Below are experts of layer 6 (counted from 0) of a mixture-of-experts language model. Rows are named router (the router's row for the expert), gate (a neuron's input weights, with its number), up (a neuron's input weights, with its number) and show model dimensions 0-95. Each number is 500 + 40 x the weight over its row's rms, rounded and kept within 0 to 999. Numbers have three digits each.
Before each expert's rows: a language model's description of what the expert responds to. This comes from a sample of Wikipedia text that the model never trained on.

# expert 14
It responds to: Single capital letters or capital clusters starting names, abbreviations and table entries, such as H in HyperOS, N/a, Br, Sh.
router:448434497458600482463548478478486508487554531432525489433473527478477448438511450496465532569453496493491450494550498537521544529661455470570560471584502518478430570497494567443520522594429538497552477559515501476480495560501535488515545503544501531526453576532532499527532407500494443563
gate0:485459496546478522477547497547485538484500462477579502521495497515449530530446503500552506481569451518518495505520556527488581516535518523491523497538459486527510465439511568470469476538456523496528484507589489511490496517509529506463616475447572503577524568617506505454399484466430508559
up0:498471522547476540495558483572481501439506454480595499517506524506458520514424511488550499488594475532509488515522563526493567517526511493500507491517443505527522479471521556489471486528448532506570495517564442492506502556500572515506579467431556489589530559584490472453415508481434476538
gate1:531507430487509508484566472549500495506496462464480526561545482461504469511545509473457552541569458448512507493482496540557509561512559475617465452519493474463477448494523510466457571504564572400522539502504546486502459534475457469450469511507486498454547553447439484527472599520512520486
up1:471464467486544551519501491565522502495525466480500490458575456489497535554556483514427551524555423438494538489529424540487506485585568523534499538532551459575485501442493539389459566511564505527527520433444539557497532537467505413411386505542509480513539490445513483520504489527505540503
gate2:397502539478511519483534456475491565441477573489495482432461449473587522465520504514476557584512504465498573480541472516491474547547503469523530447450494500533552501471453486500509482457501465633549583522546574443487457509522517420511449549504455515421452491467465437493472475530449515447
up2:508490520466504522527497546531541454478483483517559546558482562494431468531491490512522442484460476471449453547459555514467492450452498509419405530471512487564462498485548484509450532545518488418513406511431449525518490531506525484574561444559491494575548475541522517397522510524572520508
gate3:421510429515439488554499533525502499500477534458458553516485532491503486501532515509411538505499458519514434507517421478460459516525530485465434462420523466447465464485489517455503476467493531415551454520450496442499501548526509430531530486528480586431494482421486478539512493432490508542
up3:494535479450477597560529508460447470454499546575499611475548509457463500483478539464506495474533483488591496510505473513537506491498444461507485496498551452568482531473533522490534513515518459521533414499509556435524551463476373473458478440499542574607434465501535473483551498511491426443
gate4:397503528590497489576465510498456458496498570521516452491536543522440584454485550525529571528430467459451457468508498457573522398547507481484499471505469472605542448480558507576534486486477544561493488558513587511468447524553482415494482443513524431495471521510483597487482508449464492474
up4:559528496428478487444504509525448505533488434501485554504535461491532483538525478456449471495550523523523500492516529535419463551425561440517516531443500466468463545462445396503437485463538517463453475468495407490487514470520511526599448581449515541438512474449492470474471478613523454476
gate5:519534489463492574442487591496482467532495548585493579476513566536444496409538548543523514460481494611499500507487469524550477592535429491530480403435505471474526505472481524446531506493470509513484485500477466499514450551569522511563502458504470583524564531535465513538481486523487497553
up5:492570449445507536521537549506515507508517567468530564513528517487492461495551497544469518443492531567465512536483560547556472537538418517488521473488502514449482485502575436466550501542503541541423531502508486493498380551532460502537530477490478541556570547557513522565461499550494542560
gate6:406443535508471442447496509498465496550503537490522507523549435513533492444445504482461515495502475481545519557539461536501546500564511500511576510458572441486517545451511530518503488476436557573512499442535504481474585530554507503530523519470499502433461500480522492445465532460383447549
up6:404476549485531454398526498478492474533524511457495463562501461499517444455396500488449553508476486498479467499510494506466529511567531482511533485516500471495489539495483543439540502478455566523538396483471496492545587556538519437536550542425431514434482555506496471500481488432465463580
gate7:566503545525513569471542513560473441514523579498508481555471579458512513528521508507461427452568473525501506452462504489486444545501497463513477493460515453501474509537369510511489517506513494493504442465551489500524506486475524532504553479537536505459517571501454581508463471464538575443
up7:505514523473522479485531456444496402435495525451541512540478545480490493524508441572502365449495542544470477457518543439448488515495495451462548473509428505468519518478484533430470490518488534493467436518521506515546543478437492465560503474486518525462536423510495527503449479547484550528
gate8:511476584545420332468418479448452457433454559537523471528519534487460516477582488517507459541497565494432468526500510494557446529460474506493478415481494498481539485514462519517482507434555489496547540522501544534455548533523535423493473553528429503520494502552520469476501532456445574551
up8:575476467457543599530553535560543479537516478485535474501479444488453516512489542536538526475487477527507570460503556518452563523556512462463526523475483533517481443522536505552530438528434496614474482486503453480570515480506430529510532427458524422476536517475452527555477518536555490474
gate9:469598469541517561493511515494517481473478488500533479489508502434548498550455477500549506445480517533441489537455562504508481538462492481524544520503475452539466528569502545557494398500543555564510439460483487481500552515496483516500566434575507482457515522453409548479465474483552528469
up9:474557400556515502473517438464529528486506509502475522462491476417549487510505438471482546440495510505470482597492531525465484533487488481536483485533450490490432564561542545516520473516532520557533480485477490438499545467525488494489544444618486492525480541451428534492471498433566459508
gate10:467471486545526490549543500470464444432497464513483448473509535472539519446469506477477476562488507524487485471526460520516536463629503546504489411500536456473517468535545529482541532444493543493495459516555536460476534537581478392448517565509492517473488519528554503490424511471502481502
up10:461463468533512443520545529464474445433524466530480479453554527442551515439442520470473548588460477510523475444496482503549477408602493527513492418525519470487490497565555512455570499459480574490549425540510494493494531520557562392451529529512484504489500504581529493490490518486535432536
gate11:476505456498535471486444430495445518462466526465550458516449558542460525478505458540430452550589510531405505474524482504493577595395528453518464539505520464551559510517498431513501508549501477545475499516542489580554471476580464534477431510494541457500504413548450462489465478466482546509
up11:518535488478508472429454523488458493489485446547562460494515465528467477412482446523497526501551472580418518466524510531479573575459473458566500505482609501546460485495498441487530524529409521533447537496556507501529534502545462511516449507485533375461507492602481455465521507458448517518
gate12:439520499495550541519507497516522508548519474488489582495538531543406548484409470459449437498497475549489516496428548508445513518547533440460609459476570471530451509499451503463538488496399551486472476503472486514558487578491494566567510489454474556534504507526578493561579415514444588531
up12:553573516471591548483527453489508530491448529503534613465482539552506491528512477543519477454492497483567525561446482503488535515512493495484529532488483488573465505562444543495526490497489488493511559486435526480479522573442472539545530433478497491595528532475457483578474469425509454504
gate13:476466530485502504521487483469433522501503558477524535490498496548472536490467504452479407587477521589565538505476481520461527575540477432492536515482464478552499585491460488452529494541482557538587511506489543539506521567612486539505507475415473539509551516451512496465526431558458527515
up13:473459545499504520527489482497447538520489563499501525451545470570463529484480497433496418550518508551526514499470488523458554576514492447472525495470474464575493596451480519475518489555470540547559491507485528530515516579581502581511546493392479566487540529479539486486548426561478519535
gate14:521502511488497475465525561488529487541520535492531469569539520547450532542491467506430547498540503560462479438555513465508521541610510525443472485468477506543543494560547515421498490498471573463517481456493430518502546515572536543552547511499532428509537535559534582496465469498525572474
up14:435555519504492531530453519508428459497452531524490496527472443482543531539545592464568439408527503432544552499517470476479504419421536505572412507490505436502491561520460507492530541476549508536459486505539490482480503522523484493484472493530422576481436566414471487513485491395497481500
gate15:518500528520537410451518518470453491413494536498583602520514456448478467466555453509525519486485519581457459450462470494505483512591447446488501472485552521418427480590472454505508490517549515519525491557516489454385379557461485533528480499525466492440594541541485551536488505512466472481
up15:457516486483428526576425458531521459527517455463540476574487558543532566506480518438531467536464486523563490502500575502510502444507522493498464454519420476521522499452477543507535463487394557454453439492414480548558605490520573440514520464476591526545473451476514458483488560503510498584
gate16:410452559549459510532478441426488474396481551463491551435477459381512515439516455498494550504515461440482446475452470513551551522554453481514499561519455500406566541517446510463435471456482460476541552432509488546476467479455448473477510442505428472504520478533480474540536494527489527509
up16:433437474559501531535483535432517521485491515446500500507522412547606530483499536534524475528430461526585433469483536493529582542649491502518490529487454513490481528489435526533497557510424378501495505483514545534443452486497470512441505400494491494494400463466452472481528520546530504480
gate17:440491466523525545565519498499535518455510452465531399524533532445510511474494451444457434481528465520410509440422500532529564574552518569480515530569500530469450473456525580480507477513546536527505523508494491501460496569489488554478517464482483504455420510487471557464521513469494597484
up17:502457500533460529565528404474493475528512448486542425511487549495559606511509513489470430510502451496430512506472452490449521467519573466465511500548455502504481535454429497454499508480516473475512431532472418437565437500546599546596513380440546511532461484507483481578525478541457561501
gate18:548466463471475447481535474522483490533487474513521516482469364530536479509473523480465533489507523528466501495415534486475462484554585530471532434526471471521496452510414441516550445490441553491558448515481444560448461498485530457546511509472472526449530550550549513408530463556499463489
up18:553498505420471579464555566470506565481509449474606438437477494490516490508500520550481506465485538586531585422464503435504575527491473517487553535506532494525508486472485514526514533510486512458509412513628512466499507498461455546514506463478605555523452500491541536480516421592494562471
gate19:455502500461471496498487407468516457467485502506484545466443577472490513506457440595531464484521491516500510464455457459536430507518540472510559407532542512505441509507447511479498500454519542406546469515530454506529518458519536449525458456510627574491526517517515485488554468502552532575
up19:517532453566490521497551482514478526508432517455466467552505478475501502545559503548501509507529411415516521467498620550513501514443501557484482508518510487533419498506512534490516528476500449474520505525501504495440520520546445441448578518479511436540443490508450450550415554431475464496
gate20:500533478490522452437477449478499502483497456529496491433445468462567434547582532485480535525479535498478438497424488547488494502558527477551584551578595475519448505546530520581465554509499509486480521482521482524471489540450472509528550443509530519431478520453499408472456464555541481527
up20:444522544488541613507520534533525532519522495464513482577523503454492536595575510472458499466504506536399491463385488440475477565535524570439485583475528509441475466526359504450450497431475464494392464488482507542496486534478489464537516395559468445487458418489535459539465546554493499528
gate21:485450488514527542429517463536507505481512553507510440492533522487532487469518470574489516525532579503433443466432453515535560595593478549461507494524534513433608474517509529569500467528472530509555473491495443588476477496506550549544566483479482521441521502485450509482545484524450555503
up21:542485502480495467660528558525497540512488510539531470582500475527414551473521475539456486467473416566523497524527457513488524439515530481470411523528495509469501520533505553440510482486511439529478455462508498486573547513507502509528499511530522460539559484487534499580472538521447476526
gate22:464504432431558553455562500450454461501553558465496450509514457473527520480394505554454490563495513541527477530500470516450515505572479534478517462496543505493493559506451509488475544563465521442472483558528459486445449458516531499466526521480447555455534495527497493388497481526499538509
up22:533486585561462429548411520534534532507440448555468519560535527498484498561581501477568532391479543485485498462487519466532489523457509491526421596459472510509561471491553518536547452467554470530530485465470528529518589507477477523550442513522568461525484442466476507572532531498488531448

# expert 19
It responds to: Capital letters inside acronyms and abbreviations, e.g. AFC, U.S., GPP, GNA, often within sports or political organization names.
router:535504519446494487492547450579503499498567518523475513473506492479493486469457586494511502418534489489462491508532514498517492433635465462512500564546464444551490527487529509495533491577516555447566434478437518411515482520495507434543562527464475530497545553515453509474542431549489483423
gate0:441504557556555512530484577561462491524518498477525529468536541538504532503408553454490507532580470512513515487541535454493446473559479501535486392562516499506534567483459428489498497496476484529509526447547488489477522563495522546505552537574518485440461559472548501526437498441551538453
up0:494483468512490457549483475428491480430459513519494538487498450485471519500532477536490507521442545434565553563502453484513544579454485468469585499422559547433521476530510569457535500457520453513484499552541461544491478504549496479479406479468516495553475441518481548530512577518417431541
gate1:464393516461450454462534509529498482558593520477496605458514502551446506472462481537435547546507426522499511466477529481496452465590529545527514483575485493569507457533502515532494468559515501501522494433461524488418459520493465476510547483492504505496510565476428534563524560540502467532
up1:455467501459463430451543530495510510523572464472482588465486511540455498422483469475416518543515469532479568443486525492467436448561465517501458459546536508561432499531463495514544466533510487500473446451425528461445482505486478463464515455447448445499538499474479561581509547533421466501
gate2:511446471467583487523480484449485503469494514580523536451491523480550525486529514540458537517496536534527474458495502450528492467569480517537547481529551498521509541519471571519512527517425482505519469564520502520537525537465430507516537416542519474446545557477501493490494493536523482440
up2:516445505430529505466543546545530545454539527543499535469463500519577498497469515557466580544489492557501473469539503475526491422605496549525508512577504506635510546472509464481566504555450513413492452507479494527503507515407521519550559489538489509502542591490561467462507458558543512462
gate3:463546464455524522505471469518527452559506488516449498493481475497442543461412488448538513490496516515565505512514486443462531496618496494501579456528503517530486476484588483449542557528507492500605463385536504505502511503539481424509587504476512561455504567450497580534516463533569502450
up3:489492477532452512546527551497462532430487509452507470506490483489506509489570529594481490484507498447428456522556513494516492519463538544512516513512510522457527516526435481546476472462469540511458551600470466518513553516446562604473499528519483474503470462520527483499488510460490453509
gate4:545481512426534496470500480490497398541469547550415526501580540549455451550488495504555418499529505430488543513518467437499532500509542537528484546487478533533540497501515534418493501512547415571563463491535497506490503563492505499440482474534520433480577535447469529485495508549518508508
up4:522434481466522502511492549536485397513476509545471454566485483557496540563447495560548430493519496502504477519510518468490513468517517586518487554524457537596508533546540527431506526527511429543586482434537459581510493532472504497501530485544519471507528501536482581497504515530480509492
gate5:439529505485446498461502489503500546459451502448414489487523546532554463445553511514432530512520465476545474503519493565545419505567478507473472493493468450502553575512564538486470510471515528528530546560470490460469489468600419433495513511510440539496495434461519497458404566429524599442
up5:564531537508514525505481466476475461546499491534558499471507453461498518515510496533563459453540535516463592522481578474448559515463478489553535506520505504522489441481464481538503521524403489472490494479536530469574529518492547565493496507486614478476509526478474470533564406567539431594
gate6:457484584450514477504455509538479475480493530571496499465463558539484577423462529484440503472516475504515463469552497506503488485521472498501471497470459430517569537494470500554481490514490508512600519464562526463474505530507492469420477461553462450496479464507510527508485553393524502431
up6:538520490554500530516522515436501473470463457479467475516590508511458452477494461554551450517488577501479533485460510533463452547492523488500526472476487503490434499537525512451502553492502437474428519484463486523529449481499511505557490507452461530489517522492476440509514490576463547533
gate7:502457523512530479491516519486544589428486462587539430470519467505460501536493497486416570486475521469468507513541530473545477486539517452504445508467485493480555547538531520448507441528459430496499553644498508472521495483504510487479509387504514477543469486497524560486533431503498636462
up7:428516472484502507525534466519467406534494504441482494546503453491492504492509468519502432507500436456503441480544454545469493522474495539474565480587518537493418492484481495517511562462505525555515446427500462487460534530475431485500398549498552531432499493496479458476522549463515443568
gate8:492436463467455386442540509492539495518494543479503555448424508558549504428501497493462546574502489466533499455436498498525454479531549495533433455454478544491496496540434547496485499515557453470554480565493499534446490509517484534423582492516430518485477593469484465443494469500496436453
up8:438502510520543513547468565463469518568497511524560436425598516504455455548532498521541488499492452425538548557530485466493529536457485516470535472590528495474480466451533503514523525512509562536444502442549559531494508511527509500504474535496505453548489445498526544517533495429496531542
gate9:481481504524460473494496494583592447468504484498408524490630447487451514508424502463494487525517448422499507508524567574463499520544496488491538497501509488517470497469499511446520489484469465587556515459508453484524468513540545444551502478470486492518542492455454482458503493493487500423
up9:538486461503520538495499490477476593552483516497564494524432517592509510560570428497470544480483593525497518515483480500467479508420434504527529438540465508471492542518475470585464516503473489538413512515516606520504520454508466579509481496425506560496467436479534507555491518492474529556
gate10:503483559491505509451492481545480443463455479478509529510470534520476492467478443521476627501522528505469588513474433458529486467507479566606445529551526463420516414464438520546427504544529516514414482494511502456495510512521523455511541467527460575498520537477488475542483479513490533472
up10:521509490474532498549471512446471498469522576498455509507524553495505525513574587481474402478475559474569453533550549534489544543499555447401515459473486571525517567534534517433507535441483442503526530542507515524509455478455450564456446543529582438467493497453537503473501557471546490506
gate11:516505518404534533499526482487458523560493486453508478428527503492487466442521496510574540526535511577486511481518515510534447514559530447557541498508518490522498490519433542481491511497497521491502460419469557457495532568543548515492515408496505518456508520504583510542535583470504463484
up11:460513485388477589464517466467475497510520440494469509376512470455460466401518516478530508511518556534498524508516531503489421499543520481503556534531487447502558503452490517445539422528548503467523457404465502467532518529545492450489500463498536510490514487507552519527516573465487495451
gate12:526461514510515497441485517505504441548483451486475540380518554475512497520458468407490476507547447428546486537527427470457481526525488491502495483492527541478563487480421556505464539518379481504543465455503475503485503486512436423516460433508473502455511511522503496473507540496505419505
up12:467563550444525540555522448529491513433489544490516471568504545521477548455547523560496505498445579559484480515520573519574443504482493516488470473491523523496469537556560417440556506454517522531510531528508524513501466497528439540467511493527510458516507521470494517542476473561481571484
gate13:510551424465452602463543530554491379502515564524525528471476592480507506499443575503506552547438459566494457467525451475601469448501515500537501486559498441517492529498524509399484537517457571474478462522465549525474509457506535517521501473535554553520555495502529495467419461527499521490
up13:526505543573486481557523542566447509548493518449481501400525453428489471481475457492467488485494481417561461567539525495437556450539539515502593582543494505554462496492552398528460533550552520468495494556484470490548488484490509493492580563548517467442461544467524520493563480498547428492
gate14:461523456470518516478541553532471429510520512564502497474498562471504517452508589552590481453524530530471557510452479486535506443612511474553435530526455475554425508495566436459501485553574531463492497503469457441517451444492484473526595507443429570481462510458525492518498482535463461494
up14:510530448484577487514547586529480492520494477581483462453518482490522477434499574515556539443514516534433567514500466480524523475611494484531435520543465517528422449512566472437484477563582507476505507483471461436546443446494523489512557528432509522466499514434505475527511481544465521472
gate15:518448519489534506648491460507503413452490523543572593535479486465578587497448418494468486520519465538454539459546498548492532510576463465535497463421466497537532571563452437434472513466509536542497488509521494493477510575597500496486548485521506524412445486560512544575501559483478518457
up15:575424517459515449587539468502538439469550486474542552549511451465569557521438436496440480500540506538496531467542510551489509485583470485521478513432489506543496566589471508423512503482516555529531466472494506487531550507557506463457552471503521517460450509559475501498513505553519539510
gate16:470549464458502543517457501519453523502507479551453513473454520499538511473425519538509525480598461437449498472511503562504485488544491437486523536519446452479525547521538531491493490535553459466545509496499490515489516536517605507457562490590496549507460486531447530541506522503512517423
up16:498473441484478491508486487449549522546495527500465554493492474576377534512464552461483444530476499496493507553516508481482546537376534493422470473541547548497534534491451465446499465519499499592541423477545483476509564427500462533535480467457480420543588499494528562450493539485430486531
gate17:492464476504583504568484553542540506520486489469584495431535537483497503437495468559488503548502438435529535494502488487521525508540488570542446498516525533476485507503521516533503456485504485515511543537502489545471478604521551535500501524516433580586398461471486514462511434500478486496
up17:533529444498518504546558552518551522505544495485551495464576520461436467415499497540538530480492449487481467430460490497520474460547543527508444500496454503524527479503532542483548485521500508475484493503443544498528440582461536476503545477481397597551509489470506527514492401525529502471
gate18:518437576496548530592545522526531505490497539484508455510484474487483514531545497550490466556535506520496537463463494475556472489558456496541500480570507532488466489505456522645517514541480590530546500451510502521484477543588508493520554474515487499427463530462584477513570439481444542516
up18:489541456478445523442499405498508497525520501487499475534470502480499469503478522467493435501419455512491490433481510544458451532443496491468448521481530545497445497440464559406448461454470430413473480517492456489515515447449466510503468542490542562513499479522438485511530533526578460503
gate19:541539458472403487488469440495512497450500463502434498474464553550536487495532492471491471515493505489476527536503522502532459543550539517523546450543494453479524459532453539449487449462500484491543514508473462515518494499500482482531571463470537612487439559402523466527558550425559523511
up19:491480566551620469467476489538466498552494545511542483576586462493510529507520500552514528507484490425485492510513448498460588519428469483506453532424493476472503520524563458527491573517518448554468550463528522491479524475533485505488406538529506491501574421533480569453482471528514504544
gate20:445447556476507483474541525459452410471441502455545490489504462460527507469540452521469497524466468515517533445511520435485492478567479478502573484492483467481487523554476557551482488533473500515561471457540488434450524537486480524520552497535540522424483518518519474548412516468486564530
up20:519474589535448441495530557571524479521539472486458484518550460498499528513468497526528512425457540497537511492468595497443530478485523451450454505484481504523526557505522511527520460532487538506554502494477496433564551442497471478513530524499511504541531525607476447476481463496539559530
gate21:575530471533492458502475553493424518460446513552504494462443520529512603546496599513498536495505494549527558454539436419570505539442475412491478458393524448503493528541492531459519533478456458521550494489468438485539505528574512489484555470521535432487470486508529505507504507580568520424
up21:462474610485519539522517431514488571500508500478521488566568508491486431534524439528489441498427501491529485476483570541524499508497471514442498551567506547410515457456460475554501457479473513534502522509537570513492562477466455560556485536524441531504490495472402490480549493483484516501
gate22:456433530509529539527485522543542539477497591540553498493513560491499529470568471473581466494456500564423509498510548464493513522547506437505517447538493482516451548444484541555480537499455512452545470442559545501481433515507457562577442463553489510460536542487512477533469542537543508489
up22:506533470488496484485517481508473518497487458431473572571592443528491439541512497495438492456576450495529500465464439547522444498477486564451454502440514458469461469487472489510475416458549443522500525539475510475547520535505467451473521478466525531490485475443409489515513507500477495553

# expert 54
It responds to: First token of a name or table cell after a pipe, colon or comma, such as JPL, BBC, Power, Dave, Route.
router:476519481431578415497561460526443505464520493446502541497527421482491534531511489516480522478582554472519482530561493510525500510580439472514472494433453465485485525515552577459490552473426434557531556520531504512542547560491558522476465557480493504507578488540514513494507461561466494528
gate0:460475471471491577421531525531398497551534484513471498519553469519475624497520551527486511474483467534510503455532506521515474576495576422449532516461480449480584435461513487523434526491455480476529590534441450493530492550508512519472433509530481527450498469480522464445408441519480509520
up0:467520430529531466586469465448504542493539486426499451489504499438526450528443518463516437443546565429452535535473476540504487458485473589573440508554526475526426552585495553533506507503540502507410489496513498441493524415511507525485538515450478471555466538511478548532524530492513442494
gate1:428559526453483494477500452489445518543401559505543487490497484526523584417464506531467522514514509548475498469520516488556429529597464444560520511490562488431459521570387523515478551512474500507508488516457481475484473544476487496454488495449513517406469462530457524509496413490526558465
up1:449525502560508526581526574493517495522521562469533497530589434551519455504479515479447530480527472519500478468500499509428564426453471468505459500502480524516450485533549501492509502528515408540530528535558523540525614463510454492484456515467537540563528471454476441496491526475484482565
gate2:484516574495502548514490507436503458561496448569515501496517559514472589439518546533432466548498504553507568427470547456520443490565512488546530511480527492427432520483478449573523652480552499493595543513565506394549515532479460539465465481497513502453483508462476542483477526510508527500
up2:569487498472485491476522477545551388521454471534520563421517430475495538433466476492488524488555479524461532488568451542515511468487460540502482581492581542492469523469503488485421421550489480468510481469463504430499448565440497448480478442488538478488480530485534539547461509471440561494
gate3:475427507481513436507491513548450506485503520502570498460519542519458502463401539532445491550427514533487554456505521497514484488498511427479458488514469510617437438423464523513521511512491496431484491473471487552478446487489498483464450456454524450507546472482459538471507519532480553465
up3:447487500542406449532492463493506556554527510541481517532437440528458583506527565501528558469538450392496495597449416480489520413486492522568501486529475482461519557592436453457425531503488485494461484576524549465498449442459467535494571512509443578465537436529510525504512545453497409475
gate4:512518427517559495595583445526468511535556567542464435526462522501487475531539435491512479470587542546536502428523513476533583472499528527481536451478478533494489484544496562558502466524463457544502486468539559461516522473450498497478547472505460534463467500512516507580547434417449405474
up4:459502492519456540412481522450480529483497467462482496504564513488511584520527566512450531454458534520511460489461482519430505498426500502534525496520453438554510511574465455456502535434484480467574565531477504609504501545544544506416476542518579523515583458481486528519455552562480533479
gate5:480510558470574488479481470520500507485523566500535509498443542497475497509565486480461516566502424503447498448422464481540435522519490426518452417582517482438537480528459486520466523487498500473552457525537552497459512508550455542538469449516507503487418475452496513447494505517497398532
up5:556495448515491455531493435553529459432489496509442467487545464545528420512517480470565480495477513509440487493554528554488582496463496475537499539474580511505472443463520485455480501475554520451469591470494454444515484460459466420472553544499477466532516602450567493525459512432545534467
gate6:513473429562515516496502515521493483513510531462461536479464487503494559382427530539532466474557447560515480443458425481559533527534573538557511512511510464509552515510455521550531549603544516502500474514577485535512472583478479511511485466519550530484533484429463540544442537516420474489
up6:547500500525560509507453501549581549529540518476468503488463451514477543447486454456514513520481462523507414460479476516525496587535517566538504467555462521457561499536543562563551499537519448448490586542514517530497530525466506526508463503492553536520465496500450567433512526488465515477
gate7:410472446472523550516509478521501480546500533497485508501433469473526504475512563478496534559526350552463497442498507492485362514523466540506520492512516484518568549500506463501496616569506551521536505475527459483499517563521555515543496474605507542411467583471492484534500625453493475508
up7:449505499518480541527564576551519512546505525477536483582490462516561497485506547492554550515496475474435449488559473472524510529483448502503510524497456489441525530514531420538512555519545548487505476459476528547454505463549552557502560532520504495491575560508530538532516548533508469504
gate8:527542470521612522546488490528464490496492572557470536476520507499481446581496516498475486522473433527517514525454516501461471523516504472441487447475498469457478414524476501527484465437499469475517501525599574508489575490459479532490533533539507478425471455479485516568510523452457457525
up8:474543545497619504520521515473544498486539548522485533490463538500467410610526449500473419524465388508471519469447512425474367532518489510567515433548473571458438527525507519469504573486505510522541507540555503551481492507544443493524517500523474500474477465520519443544538484496464515531
gate9:559456489516490551417478444465427483518555500502483541479552502497503539543469548497555442527533472447562497496510550466532484480520495529477461458551491490552511533473483497506478491492474457546502480583515475457412517545499529584425552548529458543491436535455446449526476458494448485532
up9:508569505470533483528528445554551492509482502482488515513403511538522505479567457545436530426519540525476492499508470583477522579510482480520494545439542516489512506521502484507539505457512492454493592485491520516558509459530503484554425455488516475478518516514507520566519442472620584427
gate10:499479499488504580494508508567491495432468491582478387467485557506538476492571517487509525519511446528525473492565510501535421568519504489518483540511554462536573524449486507492495576441469459524483525457570475553453480537449505493582423464500528534452470478499483538495479485539539571520
up10:418540444488479490470464434466497525483521520403485571535500446482533517516503495501503476481499607424500528536524484490470567478494533528541460485537486442490490554505481498434485479502483535515499447535545594489571546508509507490497466585558493470565545503493526473492531482459572474489
gate11:551520411517547568467468445480533517524546566470485478506457487516494558469472551520497493593512473481469466525455478464471461506545489527588518465507485515457500496500530547587443505520555449453501521508476470511383503478530603570543487436482461521472500448490440550467540533476458528465
up11:491507522408446500568421533520534558541487530476460554556519473531464522510520541483472555524510497447627542486571576504448507440493490477463502507500496519562606472592522537485580448552521464563491556517512484466597539455445465492514515515473575463545550545491522500511524474497535387502
gate12:529500583471524481498500430527478432507417566484524507526421500528471458520563492544517580481513449463470470558541530478536488431500504589496563512552559485485464486523455535509486551511484539529530476467539473534466463498455558558525528484555446460517520484510477500496483571523504504545
up12:535458571481471482515543505480523521472538563513547548487579517492514405510587488461434510492485527455546459497509524523495483512463534508430476482543471514443469474421545480507524508499494483508483478562512527563512478502528442467506543505473481523541498534535513463460547508579506423556
gate13:457493473530576440530473431502483481519499487483514456522444451497546565458505555499465510494519457547535481544454450460459420515531505531553515458498518464492486468525503482532413465523507538434510494465512475440467536503517474487529534487560455545437441489429473512434461518496554424545
up13:450484493394476598498445501507456503513468514479500436496512490548476562460493506487469562503568534538567424465495519476545545484509490505513512534537551474494481511538504514551511573509536512496531419498512457499474507538504502524527509477460516536507467439486478466509534556472417443477
gate14:451519498530547549480433546525475478501475535539484543485474511521452497500558491521464524557553458534479493455465514513523508544533497540464514494596549473494442505447415532486435493550501544468497481580537524534505529592554522547482522441523583529407473460485538524559584467516530592492
up14:542450557488439508456584496434527450520493513464567463485467468458521523533492550456531461471497461529495549543490463544451530456469516418535447502475499469587522542533495455455567545489528490557433512449501495443486501414506449404503553514498466468491521525508489463472471476497485473488
gate15:514484506569466544535469528475478468492524585557487542513464506596483481497494528429564549466522455562526581457520536534507432554499445489513466468461565432429476481460426536491545493470469512531546530506523523516438517493548499522518456478550534550412449418537390497525499512446433386470
up15:543506543439481491540469523516505519501424515538505469450515498498518436524520521529429512548543523480501483453489409453503478460505505507580485539529502502569512448510438433457458528546497513559516455485514511548447401491538486502508518453490521511510484557483479566479554464452490495469
gate16:428522517506472477525455527477439531545553535486508479558478468477475477509499534471500496545497479579497533534498488501521496495549476419553522563581471479460546563503510430526462487484520527537538492493544517451471534486442502533480501470546495543499448446529481580530522517553392495537
up16:533422543494474507451527497505564502408434487522536546440476489505440508499549436630569488438540537457548437452505501430494436523486535560494530497495536472576470473509500505498498561523475456450552512511581508523471551521553491544517467522523507507465492538499500465413531456472617551482
gate17:543480523586541523491418509500520443525505536495503503456543513437573536441473457489565500479525533511475508467461488495545486591496518483488501492511538476472465540490469467412489553450555512555512549529573453562486473537528439504484515517458465552503491504472469558488496471500493427531
up17:523543474472417430601475454532492394492553501517554415488435459506562477535490494489525444478482604511480542504462606497433565494429457534426504502467468526509480545489526489497566529489541520523489506472570537519515487468514539522506511533433481529534536490544517462506495513507532474472
gate18:503507482559473553453505543532536471560508493487574465503515459527388457523500467461433456565460407523511532514470513525526479529461536459505553491515480502450482433504522463619507608487514549524534471502481485552498492492566489542527492486528518481387420452507439560482461515526414478562
up18:533488492476511487477506534523543550542503492499547458486482531588475463499487506505436431551466482525458579493522512568543500518492543382551511544513483503459463482526503458531501544470517560538585501494434474540512478488597476576509575504478539508447448447551522532592438574547470492499
gate19:515435492512553470507482578516504510450469418593548522529513499491472522520411538475484466530426450538458511552486513502577525532541585482514511517476509466497483537468484482499473492474546509549553480417476508512414457588616548512502549434456499525483446528497545567542455488430472496436
up19:545529479519560553521501515459494541422545492496536484611492519516468485552441510482475472526553462513476554532545584505506499481511507527463480559464479506465544488516559542518472458484488480502564498485435482562464484518496551516489521437484497518537508510536590501606483509394479483481
gate20:498457474501511536458542507599429523536489507518494569490458456539533469441524539500496502525499475506500524522511536534512459582572529492516519529427468472496480464452463472487478433432459506385506553497568500468558551530535435434573568489465477516506465500485554469531493522497487573428
up20:481470509471544555458537563493419514488471554558528479520519551473405574429469526442524513542416514524473477463491456493505448572548520492516545511537512491486463457505483502483443548482493463482572501515462513522454444489537521477469474472576477469549503512535511513554476609509499458547
gate21:449520529469613502445486568565477458502414499547526542470529508475541498484506505546462438571481459517452543472499452465547479559535540461516539439464551527449541506477478484448480539520458521519463487546426537498456432456484466503546421410525500492482501493545453515477486517433404545498
up21:529513472518477585600542539489510500513475425481556537511428590471479496441499439514556467525501475558500513511511404467487509481542513608438500496485456518499534543493497507498446495475512486524561531517452468515470432467531500506557520489488454552488435506475550488488429537495462533539
gate22:501492454517425466492497472560493431496476515506494520532493488478472508489531509476485463472521531444532497427482482499498504537498526472530458546469521433510401443488481496482492500509492618480540459493525420481482510577609569514536475480439444595509580516518467453540483520514520411473
up22:446489439477458482533536470560558497522516493453492503460430476517507527494498516461519430480497495400494464456524533486497537533513575492523520508500517490524432441488532548481522549528537652531490475429431456458521561576597530473513490468481469514517552542534493498510459580488545491492